From a checkpoint of a small mixture-of-experts model trained on Wikipedia.
Size: vocabulary 8192, 22.1M parameters.
Experts: 32 experts in each of 7 layers, 1 pick a token.
Below are experts of layer 4 (counted from 0) of a mixture-of-experts language model. Rows are named down (a neuron's output weights, with its number) and show model dimensions 0-127. Each number is 50 + 15 x the weight over its row's rms, rounded and kept within 0 to 99.
Before each expert's rows: "comes before" lists some tokens at least twice as common just after its tokens as in all text. This comes from a sample of Wikipedia text that the model never trained on. Tokens count by the router's weight.

# expert 4
comes before: " |", ":", " |\n", " /", ";", " %"
down0:47 49 33 55 50 33 51 42 66 55 39 62 69 36 52 35 26 65 42 50 73 39 49 41 53 45 57 44 18 50 44 46 60 93 71 45 19 66 31 36 57 65 54 69 60 86 63 47 48 66 61 58 41 32 35 36 63 49 25 42 43 50 45 53 33 63 47 46 51 58 75 90 22 41 62 44 38 62 24 47 63 53 40 24 36 75 64 39 31 32 58 64 41 69 30 35 46 42 58 40 63 64 48 57 52 45 49 83 58 56 19 23 39 71 63 38 40 78 50 72 36 35 47 62 59 47 42 51
down1:50 63 59 48 47 26 30 41 35 28 50 62 64 65 39 49 40 36 34 46 50 63 61 83 45 31 53 49 53 39 73 73 36 64 37 36 47 48 62 62 37 50 47 60 41 50 61 22 79 53 20 29 26 39 59 38 50 59 57 50 60 37 42 69 74 32 45 38 55 44 70 80 52 68 67 51 66 24 68 54 39 29 64 80 56 41 31 45 90 60 52 25 31 39 11 74 50 45 60 52 44 37 54 47 60 59 51 55 65 24 31 28 52 44 67 52 62 41 78 50 44 56 33 60 52 37 30 64
down2:48 44 66 26 51 37 59 49 43 49 34 47 65 28 38 25 45 64 38 33 34 54 63 41 65 20 43 33 58 52 80 36 58 76 44 58 48 59 54 18 49 61 46 34 58 30 33 56 37 51 45 46 43 42 30 19 35 50 70 55 34 41 61 60 80 42 49 44 54 55 69 67 49 55 51 58 58 40 59 33 43 65 69 46 62 62 59 90 53 50 62 67 59 62 76 55 77 50 36 74 59 59 43 65 67 38 39 51 19 29 22 39 54 79 30 40 57 45 79 36 41 52 33 74 29 80 58 37
down3:43 44 52 66 44 66 36 50 62 58 35 65 40 49 48 47 54 69 43 61 41 55 61 66 73 38 57 28 37 36 64 33 46 30 48 37 67 63 54 40 26 82 31 79 32 36 56 44 57 68 56 58 59 70 38 48 28 16 48 43 57 76 58 42 41 43 31 59 58 62 32 57 28 51 64 52 38 69 19 71 28 47 54 69 32 26 33 24 50 30 42 40 42 63 37 29 70 61 52 48 43 12 35 52 32 64 67 32 40 39 46 67 59 73 46 18 81 50 65 51 65 51 30 53 49 41 55 72
down4:43 47 50 58 58 47 50 53 49 42 44 48 48 54 64 70 60 47 28 37 62 55 56 78 13 55 48 52 53 45 21 43 89 79 48 30 49 49 43 63 38 54 36 57 29 32 45 61 44 59 55 35 41 58 43 44 56 43 46 61 26 52 54 24 34 35 29 82 36 73 61 52 43 38 58 70 81 61 44 44 87 44 37 37 08 66 38 69 57 57 49 40 41 68 53 57 71 86 39 53 57 52 40 69 55 53 38 52 18 60 36 41 59 60 41 60 37 79 42 40 45 42 50 38 63 41 20 19
down5:44 51 55 49 35 60 30 41 40 74 33 51 49 60 58 51 34 33 49 52 30 30 63 66 41 63 67 40 60 53 64 59 48 65 71 50 65 42 23 48 71 33 56 88 54 51 52 56 54 43 93 52 80 51 39 55 62 50 27 04 40 57 72 50 69 32 49 54 54 37 74 54 49 41 11 49 56 49 41 38 75 41 47 52 43 36 58 54 62 29 42 69 56 36 65 53 53 59 76 34 25 22 34 30 21 38 70 74 48 64 36 41 42 50 18 57 28 49 53 58 53 48 48 40 61 45 65 56
down6:37 63 69 50 57 35 46 33 25 66 59 65 39 44 41 43 49 32 75 44 50 41 45 38 40 61 30 47 52 49 55 36 54 28 45 71 63 66 34 71 63 67 63 36 27 63 23 70 78 50 73 38 69 39 44 18 78 53 67 46 37 64 47 66 46 56 54 34 27 63 57 58 59 64 86 54 27 53 38 66 80 49 37 51 39 56 65 39 84 59 34 62 36 56 52 67 44 65 79 71 57 53 57 61 52 72 49 29 63 70 52 49 65 53 60 56 75 43 29 17 39 49 34 32 48 58 69 43
down7:54 62 63 66 45 56 69 52 24 58 47 49 73 80 46 51 44 30 50 38 59 57 37 43 31 54 67 60 74 39 62 29 57 74 30 59 48 19 49 33 50 69 78 67 72 58 72 61 39 31 39 40 31 53 50 39 48 64 43 45 35 52 46 43 58 77 19 47 56 66 37 65 16 51 64 45 54 69 42 79 37 37 39 60 36 24 20 43 44 45 50 29 66 66 76 57 39 40 47 51 29 62 61 61 79 34 35 65 45 77 66 47 45 65 39 48 83 65 40 35 52 48 66 67 57 29 48 44

# expert 27
comes before: " ", " Born", " •", " Country", " List", " Coordinates"
down1:47 50 62 48 61 63 34 47 31 53 34 34 29 68 70 70 48 50 53 54 57 28 61 67 43 30 29 50 60 48 66 40 61 36 58 71 64 57 55 34 42 65 36 61 60 50 44 68 65 51 59 48 31 81 65 55 47 43 21 52 37 39 41 46 32 76 61 34 64 38 54 42 48 62 45 90 44 31 73 60 30 62 40 46 31 63 47 70 30 07 46 38 43 39 52 39 58 42 68 68 75 59 67 64 53 32 57 30 44 51 70 70 21 23 68 42 30 39 78 41 52 51 79 26 68 51 62 56
down2:67 45 40 71 27 51 61 59 68 52 32 48 62 45 57 50 85 45 73 76 56 33 51 33 73 52 24 66 40 72 50 48 40 83 62 55 51 63 50 61 26 28 25 45 25 63 52 28 80 54 48 42 43 34 63 43 49 43 66 63 38 21 70 52 37 49 08 37 51 47 21 64 42 51 52 33 56 33 54 52 55 44 58 46 64 47 55 64 28 69 23 34 58 48 67 45 26 47 87 39 39 62 50 61 49 48 28 49 46 68 49 51 52 40 45 60 46 60 29 42 46 37 60 18 82 51 57 58
down3:36 46 66 35 43 46 26 58 70 47 45 37 22 49 07 46 43 54 54 46 49 55 86 44 57 62 67 62 41 39 33 71 66 71 44 50 42 79 38 50 46 38 33 43 40 42 57 47 42 82 72 64 63 37 36 47 53 29 33 42 51 54 39 33 60 67 78 51 55 63 49 50 62 48 63 69 22 38 43 36 52 68 66 63 49 66 33 34 38 63 19 58 73 33 58 30 41 26 46 63 50 45 26 83 51 41 37 48 48 43 28 27 28 69 43 42 49 59 74 51 52 56 57 26 54 48 19 28
down4:79 58 55 25 49 49 32 46 51 60 71 34 49 58 60 66 68 54 52 64 30 43 38 91 39 44 63 33 60 60 59 59 34 38 59 50 39 39 23 69 33 54 58 22 73 81 66 69 45 37 57 61 39 48 20 23 59 40 43 47 71 33 43 73 45 51 45 59 47 61 38 76 41 45 50 50 38 59 44 57 52 67 34 70 27 62 44 64 39 38 50 36 82 50 40 59 73 50 47 60 68 59 35 67 57 62 15 56 62 37 80 57 51 73 20 67 36 55 62 35 57 45 43 32 61 63 74 33
down5:71 57 64 58 75 66 43 60 64 31 67 57 63 42 75 68 54 43 69 33 41 37 55 57 33 20 53 41 56 71 31 75 37 55 22 76 53 65 30 14 51 20 70 57 39 72 48 39 40 50 37 45 58 51 37 66 23 35 33 71 66 59 64 56 57 33 55 72 41 52 50 52 42 32 51 52 23 41 45 43 40 13 58 55 43 51 54 37 26 80 71 24 57 40 59 72 58 41 37 51 57 59 62 57 54 71 48 54 33 64 36 42 47 46 86 68 44 54 39 58 41 54 49 52 48 45 70 78
down6:52 40 64 47 57 48 56 50 59 33 28 27 47 56 49 37 45 49 55 66 56 54 35 81 48 70 36 42 80 51 40 57 34 54 43 45 37 87 35 62 22 51 32 64 49 38 64 59 54 44 42 50 46 47 30 53 47 59 40 47 44 36 36 62 57 59 44 43 38 57 52 47 99 64 61 38 69 36 59 44 61 43 38 30 30 58 67 76 36 44 63 55 45 43 27 44 49 49 51 77 62 50 60 54 41 53 42 38 57 50 48 60 61 56 23 50 55 48 73 40 54 41 60 41 55 69 26 72
down7:54 77 53 42 39 69 41 24 65 42 46 51 33 52 75 46 35 40 42 44 50 53 31 65 57 20 73 64 58 27 36 76 63 39 53 44 61 88 31 25 22 58 62 23 35 29 34 60 38 47 65 38 55 18 46 35 41 43 56 43 43 49 38 34 47 43 68 28 53 46 28 40 61 66 55 66 69 70 40 68 61 57 25 44 93 26 41 55 36 61 62 33 44 47 47 29 35 73 48 53 47 52 51 61 48 76 51 37 50 48 77 49 61 42 42 51 73 57 32 42 69 22 45 49 63 65 46 43
down8:55 54 66 54 61 42 38 24 55 62 57 38 50 36 31 71 63 85 58 57 56 54 29 41 40 38 40 53 70 37 55 29 59 47 49 09 45 58 22 51 25 34 28 58 11 44 70 38 51 35 83 56 67 65 45 57 45 45 53 72 50 50 33 58 68 78 42 59 43 55 30 49 45 55 47 44 78 65 68 59 65 65 44 40 40 43 72 14 56 52 45 26 32 61 47 51 45 81 60 51 46 40 88 61 50 67 38 60 41 40 45 33 63 69 54 29 47 49 35 58 26 76 56 37 65 52 55 42

# expert 30
comes before: "20", "19", "18", "1", "2", "17"
down1:46 55 61 75 24 48 62 49 34 62 27 46 55 60 49 54 60 68 62 45 44 51 47 36 50 30 55 74 54 59 17 52 69 50 42 46 49 62 76 14 30 82 44 68 45 95 59 52 47 34 62 61 40 65 51 60 78 80 53 38 49 83 39 35 42 47 51 23 35 30 55 32 72 41 68 62 44 48 21 47 61 61 72 26 31 53 53 56 59 66 56 38 64 51 57 63 55 77 30 41 22 35 55 57 61 62 48 39 53 45 56 81 76 68 54 65 71 52 62 47 51 50 52 53 35 34 60 40
down2:51 35 49 85 61 39 11 55 44 86 46 52 60 40 44 42 92 24 65 49 75 41 49 59 30 62 16 32 52 42 25 49 50 48 32 61 55 56 56 37 45 42 38 50 44 52 45 26 72 54 18 39 35 53 45 63 48 63 53 65 56 57 50 61 30 37 46 55 70 56 57 40 46 27 67 39 27 42 46 82 20 60 64 42 59 77 38 65 52 69 47 37 55 55 62 30 66 19 48 46 62 26 54 61 48 51 62 63 29 31 55 45 59 60 43 54 53 56 37 32 34 49 35 27 64 47 77 37
down3:47 71 78 20 47 31 47 49 35 39 61 37 68 74 15 46 55 44 51 54 33 56 41 48 54 68 66 53 41 51 50 68 38 39 32 58 25 68 51 36 57 60 33 53 26 51 55 69 44 60 43 90 28 82 18 57 50 18 36 58 58 38 52 92 50 24 54 31 35 54 72 53 43 39 76 63 54 30 54 50 78 57 50 28 49 43 64 34 67 49 57 27 52 51 41 56 53 55 48 48 20 34 31 54 58 36 76 66 40 49 47 55 44 28 59 59 58 54 37 41 50 47 50 39 67 65 38 26
down4:55 63 68 41 47 76 47 62 46 72 59 61 57 58 45 45 60 77 71 48 32 41 51 56 73 31 51 64 32 37 48 47 56 59 20 76 59 31 46 26 62 44 31 32 57 45 02 42 54 48 43 14 41 34 61 47 60 55 45 47 74 37 49 66 43 64 55 34 60 31 58 49 14 56 93 58 57 34 56 54 53 74 79 48 63 65 46 53 70 40 88 67 63 36 23 56 24 76 54 60 73 52 45 36 39 39 51 51 74 51 42 68 45 59 47 53 56 60 58 59 48 45 48 39 58 62 48 46
down5:56 36 48 31 50 76 30 75 45 50 42 41 77 92 47 29 33 67 47 36 46 79 61 44 52 22 42 47 56 38 33 51 20 66 53 59 67 34 39 43 25 70 45 20 44 45 92 45 66 54 45 33 71 70 48 59 51 26 41 49 31 42 55 44 32 57 48 69 58 28 62 61 72 45 48 73 39 57 57 50 69 47 58 65 54 41 41 79 42 65 46 67 59 31 44 37 57 17 57 32 52 56 40 52 47 19 57 21 34 36 54 63 58 27 37 50 59 52 42 48 53 49 53 24 43 48 32 44
down6:36 36 48 25 64 70 64 46 54 59 71 40 54 59 40 53 70 22 40 43 62 50 60 39 44 55 51 39 69 71 38 46 31 69 68 45 50 65 57 47 21 51 60 44 39 42 39 27 53 67 66 76 27 53 60 59 45 19 34 67 51 28 46 26 25 60 31 74 60 76 50 65 80 62 53 44 42 40 56 57 21 56 63 89 50 34 56 50 73 50 35 50 46 45 38 72 75 42 77 28 33 46 50 74 48 59 33 46 70 66 40 48 43 37 53 32 59 45 41 46 56 31 40 70 82 38 38 38
down7:45 72 28 45 41 56 48 50 45 44 31 30 54 55 48 34 51 26 60 67 61 76 83 37 74 59 32 41 49 70 84 55 32 38 64 16 50 55 38 69 15 15 52 44 67 36 53 30 43 42 32 30 44 57 50 35 44 46 54 59 40 27 46 40 38 23 47 67 41 47 53 54 84 35 36 62 54 75 22 47 65 63 63 70 47 56 28 73 59 18 28 33 24 63 55 58 73 51 58 45 56 44 36 39 59 56 43 51 37 54 36 46 42 57 59 62 59 27 59 44 60 60 49 52 37 56 39 70
down8:40 39 29 55 58 39 70 25 38 37 43 54 31 48 49 54 50 34 46 72 41 58 54 33 70 43 83 22 40 17 58 43 50 45 91 53 49 50 74 46 50 72 30 43 36 32 60 52 35 69 64 66 55 51 54 75 53 52 75 62 49 37 50 42 47 24 77 64 77 53 38 28 59 61 69 52 53 39 46 66 61 64 79 66 67 42 69 26 53 47 67 44 61 30 40 64 31 65 38 56 48 54 33 45 47 45 29 30 12 60 52 41 47 61 32 76 30 35 52 51 50 31 49 70 35 43 28 58

# expert 8
comes before: " |", "0", "%", " |\n", "–", "."
down7:48 43 40 33 28 53 58 41 68 54 48 49 61 86 39 36 63 35 47 47 43 34 38 47 38 76 33 38 45 62 80 49 57 50 59 43 40 63 35 66 42 29 47 28 43 87 44 59 53 13 48 41 47 63 59 50 52 49 38 45 80 45 37 65 26 48 33 23 36 82 39 39 35 54 72 42 34 36 56 60 56 67 42 75 58 42 63 83 63 19 55 83 36 46 50 63 80 21 66 57 38 65 51 44 65 68 65 17 53 60 38 44 53 54 55 68 44 52 63 41 60 60 26 39 53 58 36 54
down8:53 43 50 62 47 47 43 73 38 57 43 52 53 56 65 51 26 84 40 53 27 36 62 58 53 53 48 52 53 37 50 62 69 55 58 60 70 30 44 43 54 65 28 57 47 41 30 48 51 39 59 42 55 50 52 59 41 21 77 47 65 78 54 71 35 41 61 69 56 48 50 45 00 51 63 52 44 54 40 60 45 37 47 60 62 67 39 39 34 36 33 52 84 51 59 76 14 56 60 45 42 50 41 30 61 46 52 51 81 54 68 48 17 11 28 69 49 23 65 50 55 52 58 48 19 65 33 34
down9:52 50 51 27 26 46 45 48 43 44 60 68 51 33 53 33 35 23 30 71 45 53 55 42 44 55 44 76 80 37 51 29 24 69 62 30 67 79 55 71 42 49 40 58 38 69 57 34 62 50 45 78 61 01 26 61 51 54 33 95 52 44 45 55 21 57 28 60 66 61 62 44 82 38 48 67 55 28 53 50 33 51 31 53 47 54 45 79 74 64 49 26 55 66 49 30 50 53 58 68 58 50 56 38 41 38 64 42 61 52 48 38 53 61 63 59 27 47 48 43 59 57 58 40 60 25 40 68
down10:18 69 74 59 42 72 66 69 64 15 41 37 44 32 30 64 61 64 68 38 39 28 61 37 46 54 44 63 53 45 44 34 49 51 65 36 65 31 39 34 41 50 68 52 42 60 30 51 46 38 30 53 85 23 12 70 19 50 49 59 37 50 50 50 45 54 60 38 46 24 55 64 65 51 58 35 56 63 33 36 66 27 35 29 39 72 43 10 70 45 65 39 36 65 63 48 43 80 43 73 27 52 41 60 54 52 44 65 52 37 54 33 51 68 62 60 39 41 71 53 56 54 47 48 30 70 59 57
down11:60 75 75 53 37 71 41 42 36 46 60 63 45 29 51 53 46 54 72 36 57 73 61 55 43 45 43 61 75 52 40 57 45 54 87 82 33 84 53 42 83 46 62 63 62 37 42 39 73 32 68 63 25 70 34 30 59 43 49 40 56 67 42 69 35 52 52 74 64 65 65 66 66 47 50 76 41 44 34 85 44 59 38 64 66 33 32 53 45 74 55 25 35 47 43 79 40 50 36 60 56 30 38 33 40 67 55 36 59 55 68 61 63 57 57 63 47 32 76 64 61 71 73 36 53 47 60 47
down12:48 40 78 58 34 49 29 71 38 81 42 68 70 38 34 68 49 58 38 37 64 70 36 74 49 46 45 46 47 67 46 78 71 48 45 67 12 45 67 62 34 47 45 46 47 59 53 45 51 66 63 44 36 40 35 59 30 53 74 14 35 61 27 43 32 34 31 53 42 36 53 49 47 21 39 44 36 63 29 32 24 64 49 49 56 68 36 63 27 56 59 45 39 37 36 53 60 53 30 49 56 52 54 61 55 65 50 70 58 74 53 54 49 00 35 51 27 56 58 47 81 46 55 45 49 35 26 64
down13:40 37 51 59 73 62 23 60 64 71 37 46 69 63 42 68 47 65 57 46 52 48 42 56 47 40 25 25 56 37 10 52 52 69 41 66 18 42 48 60 52 37 52 59 48 35 60 62 51 56 72 32 37 51 43 43 47 45 82 40 43 28 32 36 50 67 38 52 50 68 54 63 48 26 08 45 56 46 11 19 33 48 45 37 51 59 40 59 42 43 58 21 48 53 65 77 63 39 48 61 80 26 41 67 30 58 63 35 73 52 50 31 48 26 20 40 38 39 71 53 28 51 49 60 50 34 55 53
down14:54 85 35 62 56 41 56 40 41 50 26 55 48 29 64 64 17 59 43 43 20 64 66 49 26 74 35 67 88 79 38 49 50 52 40 59 36 59 31 28 64 37 38 25 66 41 47 75 73 61 53 46 30 54 53 43 42 26 48 50 73 67 46 59 39 31 48 31 62 61 43 45 23 49 56 46 31 47 53 22 69 66 26 56 38 52 55 65 36 35 67 68 48 44 27 45 26 29 51 76 59 32 40 50 26 31 59 27 55 44 57 62 30 57 39 29 67 50 43 60 35 69 49 61 51 57 51 57

# expert 2
comes before: " a", " be", " not", " been", " the", " an"
down2:33 35 66 26 96 65 41 54 34 51 64 47 79 34 64 58 51 42 35 74 60 35 43 42 61 38 54 40 26 58 69 47 48 49 42 53 58 39 68 42 59 34 50 57 23 41 66 81 80 25 51 23 60 39 83 27 45 26 71 52 41 43 61 31 71 44 69 44 75 41 61 31 64 49 37 45 31 75 57 49 54 36 42 42 59 40 52 66 61 24 60 56 42 52 32 63 62 50 37 36 65 66 29 33 44 45 59 61 48 51 60 78 70 55 45 80 32 64 62 42 60 62 50 42 69 40 43 61
down3:32 57 58 48 40 48 64 26 50 50 62 61 65 39 61 71 53 34 60 43 55 65 48 46 78 48 48 45 49 51 18 22 20 53 43 51 38 66 64 52 64 54 44 78 56 35 59 48 69 77 53 48 48 35 59 50 41 33 54 49 30 51 41 42 36 78 40 65 62 59 12 35 56 80 34 55 38 60 18 47 67 34 43 27 56 43 43 59 31 60 72 57 40 43 56 57 67 57 30 37 96 73 59 78 61 21 68 49 17 47 41 48 48 32 40 32 54 38 73 40 49 50 50 54 68 33 54 33
down4:62 50 60 59 23 43 35 75 65 41 35 46 42 79 45 68 26 49 59 34 55 70 73 51 73 25 62 69 40 43 44 61 57 57 59 60 71 46 28 54 44 36 45 47 31 41 53 41 60 65 39 33 60 41 49 40 49 76 78 53 32 65 78 25 50 52 52 15 48 36 57 71 45 71 36 64 44 46 55 41 60 34 42 46 80 44 59 52 64 41 49 59 66 48 42 60 61 60 32 80 43 45 44 81 58 60 15 41 49 39 37 43 36 20 39 66 53 71 80 21 66 51 74 43 61 42 41 72
down5:67 52 63 69 50 57 41 65 61 71 37 50 23 49 55 42 61 37 57 58 70 54 62 20 61 32 38 52 39 56 59 39 77 73 72 51 37 52 48 54 40 50 71 42 69 53 72 45 55 57 63 51 76 49 93 22 30 57 44 70 34 35 30 55 19 54 58 71 57 33 43 54 80 45 43 34 50 73 43 49 46 73 43 55 32 46 53 34 51 59 47 04 18 37 41 77 32 59 56 53 54 54 52 44 46 70 79 50 74 42 70 43 30 53 37 42 44 57 41 54 47 43 33 18 36 53 40 42
down6:42 50 59 56 52 81 63 20 83 39 57 32 57 38 40 73 84 30 51 43 62 62 62 28 50 49 71 68 63 49 42 59 53 56 78 56 70 69 49 67 69 52 83 41 40 58 60 38 50 53 61 88 34 41 50 61 48 39 62 61 33 17 67 35 46 44 50 62 59 63 02 39 31 44 49 32 50 47 50 29 38 70 50 37 57 54 43 69 46 54 59 63 24 49 59 41 37 21 50 63 32 61 66 71 52 43 51 26 51 56 53 60 25 49 58 41 35 54 47 61 60 64 61 47 41 61 78 32
down7:48 66 29 62 47 63 40 75 31 62 39 73 32 75 46 51 52 63 41 31 23 60 49 55 48 39 77 56 54 67 56 50 40 52 58 60 48 49 92 32 33 63 52 49 67 51 59 59 26 48 74 53 56 30 52 56 65 36 51 40 46 66 50 33 36 49 54 35 38 39 36 33 23 08 56 78 42 29 59 92 71 31 58 59 66 31 30 50 43 29 57 46 51 50 31 45 37 55 48 57 42 42 46 59 67 53 52 91 83 36 55 55 53 21 62 45 56 34 47 40 75 41 35 62 50 41 47 42
down8:30 27 56 59 61 50 54 45 70 43 62 32 54 52 66 33 49 68 51 52 44 53 50 69 39 41 21 32 35 46 60 38 36 30 53 52 63 40 53 40 51 46 37 50 59 63 66 64 58 51 38 50 52 55 58 53 63 47 67 65 16 54 34 44 46 62 69 23 61 55 24 56 27 42 34 41 69 75 31 57 67 34 67 15 35 41 61 61 68 15 54 41 37 72 53 36 58 53 39 32 70 34 62 54 28 40 67 32 44 70 29 55 56 36 25 67 16 74 68 46 74 41 30 39 51 73 46 87
down9:76 53 49 55 54 55 56 48 67 10 36 59 41 20 43 57 44 58 53 64 48 49 44 38 53 48 48 52 68 47 37 38 49 67 44 36 60 74 31 45 66 34 70 88 74 52 51 25 47 38 27 67 50 21 57 43 53 18 50 11 47 36 39 38 18 53 49 54 50 58 32 39 74 43 32 46 52 59 49 67 29 38 18 50 43 36 36 57 33 51 59 51 62 53 54 40 21 53 84 35 44 57 42 50 18 58 74 41 64 48 47 41 49 64 76 31 47 21 39 58 70 33 52 45 62 57 41 63

# expert 26
comes before: " the", " a", " his", " their", " its", " this"
down1:58 55 52 47 43 34 37 59 38 75 46 59 06 47 49 14 35 18 51 60 55 68 64 49 45 45 52 41 40 29 67 68 50 43 61 37 67 62 58 34 27 65 60 62 59 23 61 58 40 56 90 70 63 43 66 61 63 58 55 64 54 47 31 62 40 44 77 39 43 21 60 46 44 29 73 75 54 65 41 33 54 34 33 43 81 44 56 48 63 35 25 28 65 36 51 59 49 53 62 62 51 52 48 39 63 63 46 63 65 69 82 76 74 52 38 50 58 34 75 37 33 34 70 48 56 61 53 42
down2:53 35 67 32 42 52 47 68 57 56 71 71 59 29 62 44 51 93 53 29 66 20 51 57 64 62 30 37 59 75 47 49 60 54 31 48 65 69 50 50 26 25 59 39 47 58 44 59 43 43 63 48 39 68 34 55 37 65 76 47 59 62 44 70 69 16 55 57 40 62 43 65 58 70 59 48 35 31 07 72 56 38 48 59 66 76 18 35 74 51 45 31 49 35 49 64 46 28 60 47 33 48 49 43 58 43 56 57 23 51 19 78 57 45 30 61 48 57 63 19 42 65 66 60 57 50 45 50
down3:67 47 52 48 51 65 43 59 50 38 49 52 20 61 65 37 71 17 28 56 60 60 22 52 28 63 52 44 42 35 75 50 60 74 54 73 46 46 66 55 32 54 46 34 38 55 47 36 42 34 57 52 61 61 50 35 53 47 40 37 55 41 49 63 54 54 45 72 34 41 71 57 99 58 56 51 38 79 58 02 66 64 40 25 46 49 55 25 40 28 61 41 43 63 39 43 43 37 41 43 51 51 79 74 55 44 58 54 68 33 34 47 45 30 82 76 65 63 40 38 44 57 47 37 67 37 46 81
down4:56 84 39 41 39 34 70 34 38 65 64 44 40 69 41 28 44 48 47 53 35 40 71 84 31 52 66 19 65 26 31 42 40 42 39 38 39 27 46 59 75 40 48 26 58 21 41 77 32 44 53 57 46 80 45 33 67 73 24 29 38 59 63 35 52 48 52 70 37 51 51 48 43 33 46 58 57 52 39 56 67 54 67 13 49 49 34 54 48 60 51 35 33 54 28 50 59 61 66 38 46 38 47 62 60 44 50 61 29 49 56 60 34 69 43 51 43 56 42 12 74 41 30 47 64 69 85 52
down5:36 12 63 56 25 48 36 73 44 54 67 27 67 50 26 53 77 42 52 48 58 62 51 56 29 57 48 68 57 71 36 46 38 27 25 46 54 43 54 84 59 42 50 58 62 55 54 63 73 40 21 48 63 40 50 60 63 57 36 52 18 49 72 50 39 59 39 60 54 41 61 27 65 44 24 45 61 77 57 40 54 59 82 38 32 48 58 59 40 52 43 69 73 68 62 50 36 68 23 57 49 64 58 68 46 66 31 42 52 39 75 22 39 42 50 37 23 46 37 36 68 33 47 33 58 23 30 32
down6:29 57 67 38 34 43 56 79 50 49 40 62 53 72 55 44 40 62 43 70 41 96 37 49 30 27 60 66 40 58 29 37 50 38 52 48 25 63 46 48 47 43 64 51 57 86 54 42 37 41 35 54 80 12 58 69 25 43 57 53 50 45 37 54 51 47 40 57 44 47 51 69 42 65 37 69 58 17 66 66 46 72 40 68 39 60 74 66 59 43 44 60 64 64 38 78 55 65 70 41 44 32 45 67 38 70 45 46 33 57 70 70 28 64 69 46 31 68 63 57 60 43 53 38 49 22 66 79
down7:55 49 60 39 50 43 21 58 17 61 50 56 42 40 67 43 54 54 47 40 33 39 55 60 76 57 64 62 37 55 57 51 63 38 36 48 47 63 63 44 62 36 53 45 40 53 65 39 31 69 46 54 56 23 52 36 24 73 58 50 57 52 46 52 46 66 50 38 16 75 35 43 97 31 55 51 57 49 56 54 29 75 41 92 33 59 29 66 20 62 35 51 66 32 76 58 29 34 56 46 54 16 55 37 51 35 30 71 32 42 57 49 31 55 58 57 80 63 49 40 38 49 54 70 52 14 52 59
down8:27 31 44 61 64 75 54 66 09 47 53 75 30 49 58 46 32 45 42 64 46 86 44 59 56 39 61 76 30 73 62 52 22 38 39 33 68 51 45 73 54 28 32 62 41 71 45 36 53 57 63 47 32 46 47 63 63 77 53 35 47 58 35 82 56 23 46 32 55 49 56 37 39 91 57 36 55 47 58 74 49 43 43 59 39 49 41 56 76 49 66 70 50 52 56 51 69 37 72 60 65 58 19 25 60 40 55 36 72 43 54 28 56 44 43 18 64 30 53 53 61 42 41 57 65 61 62 52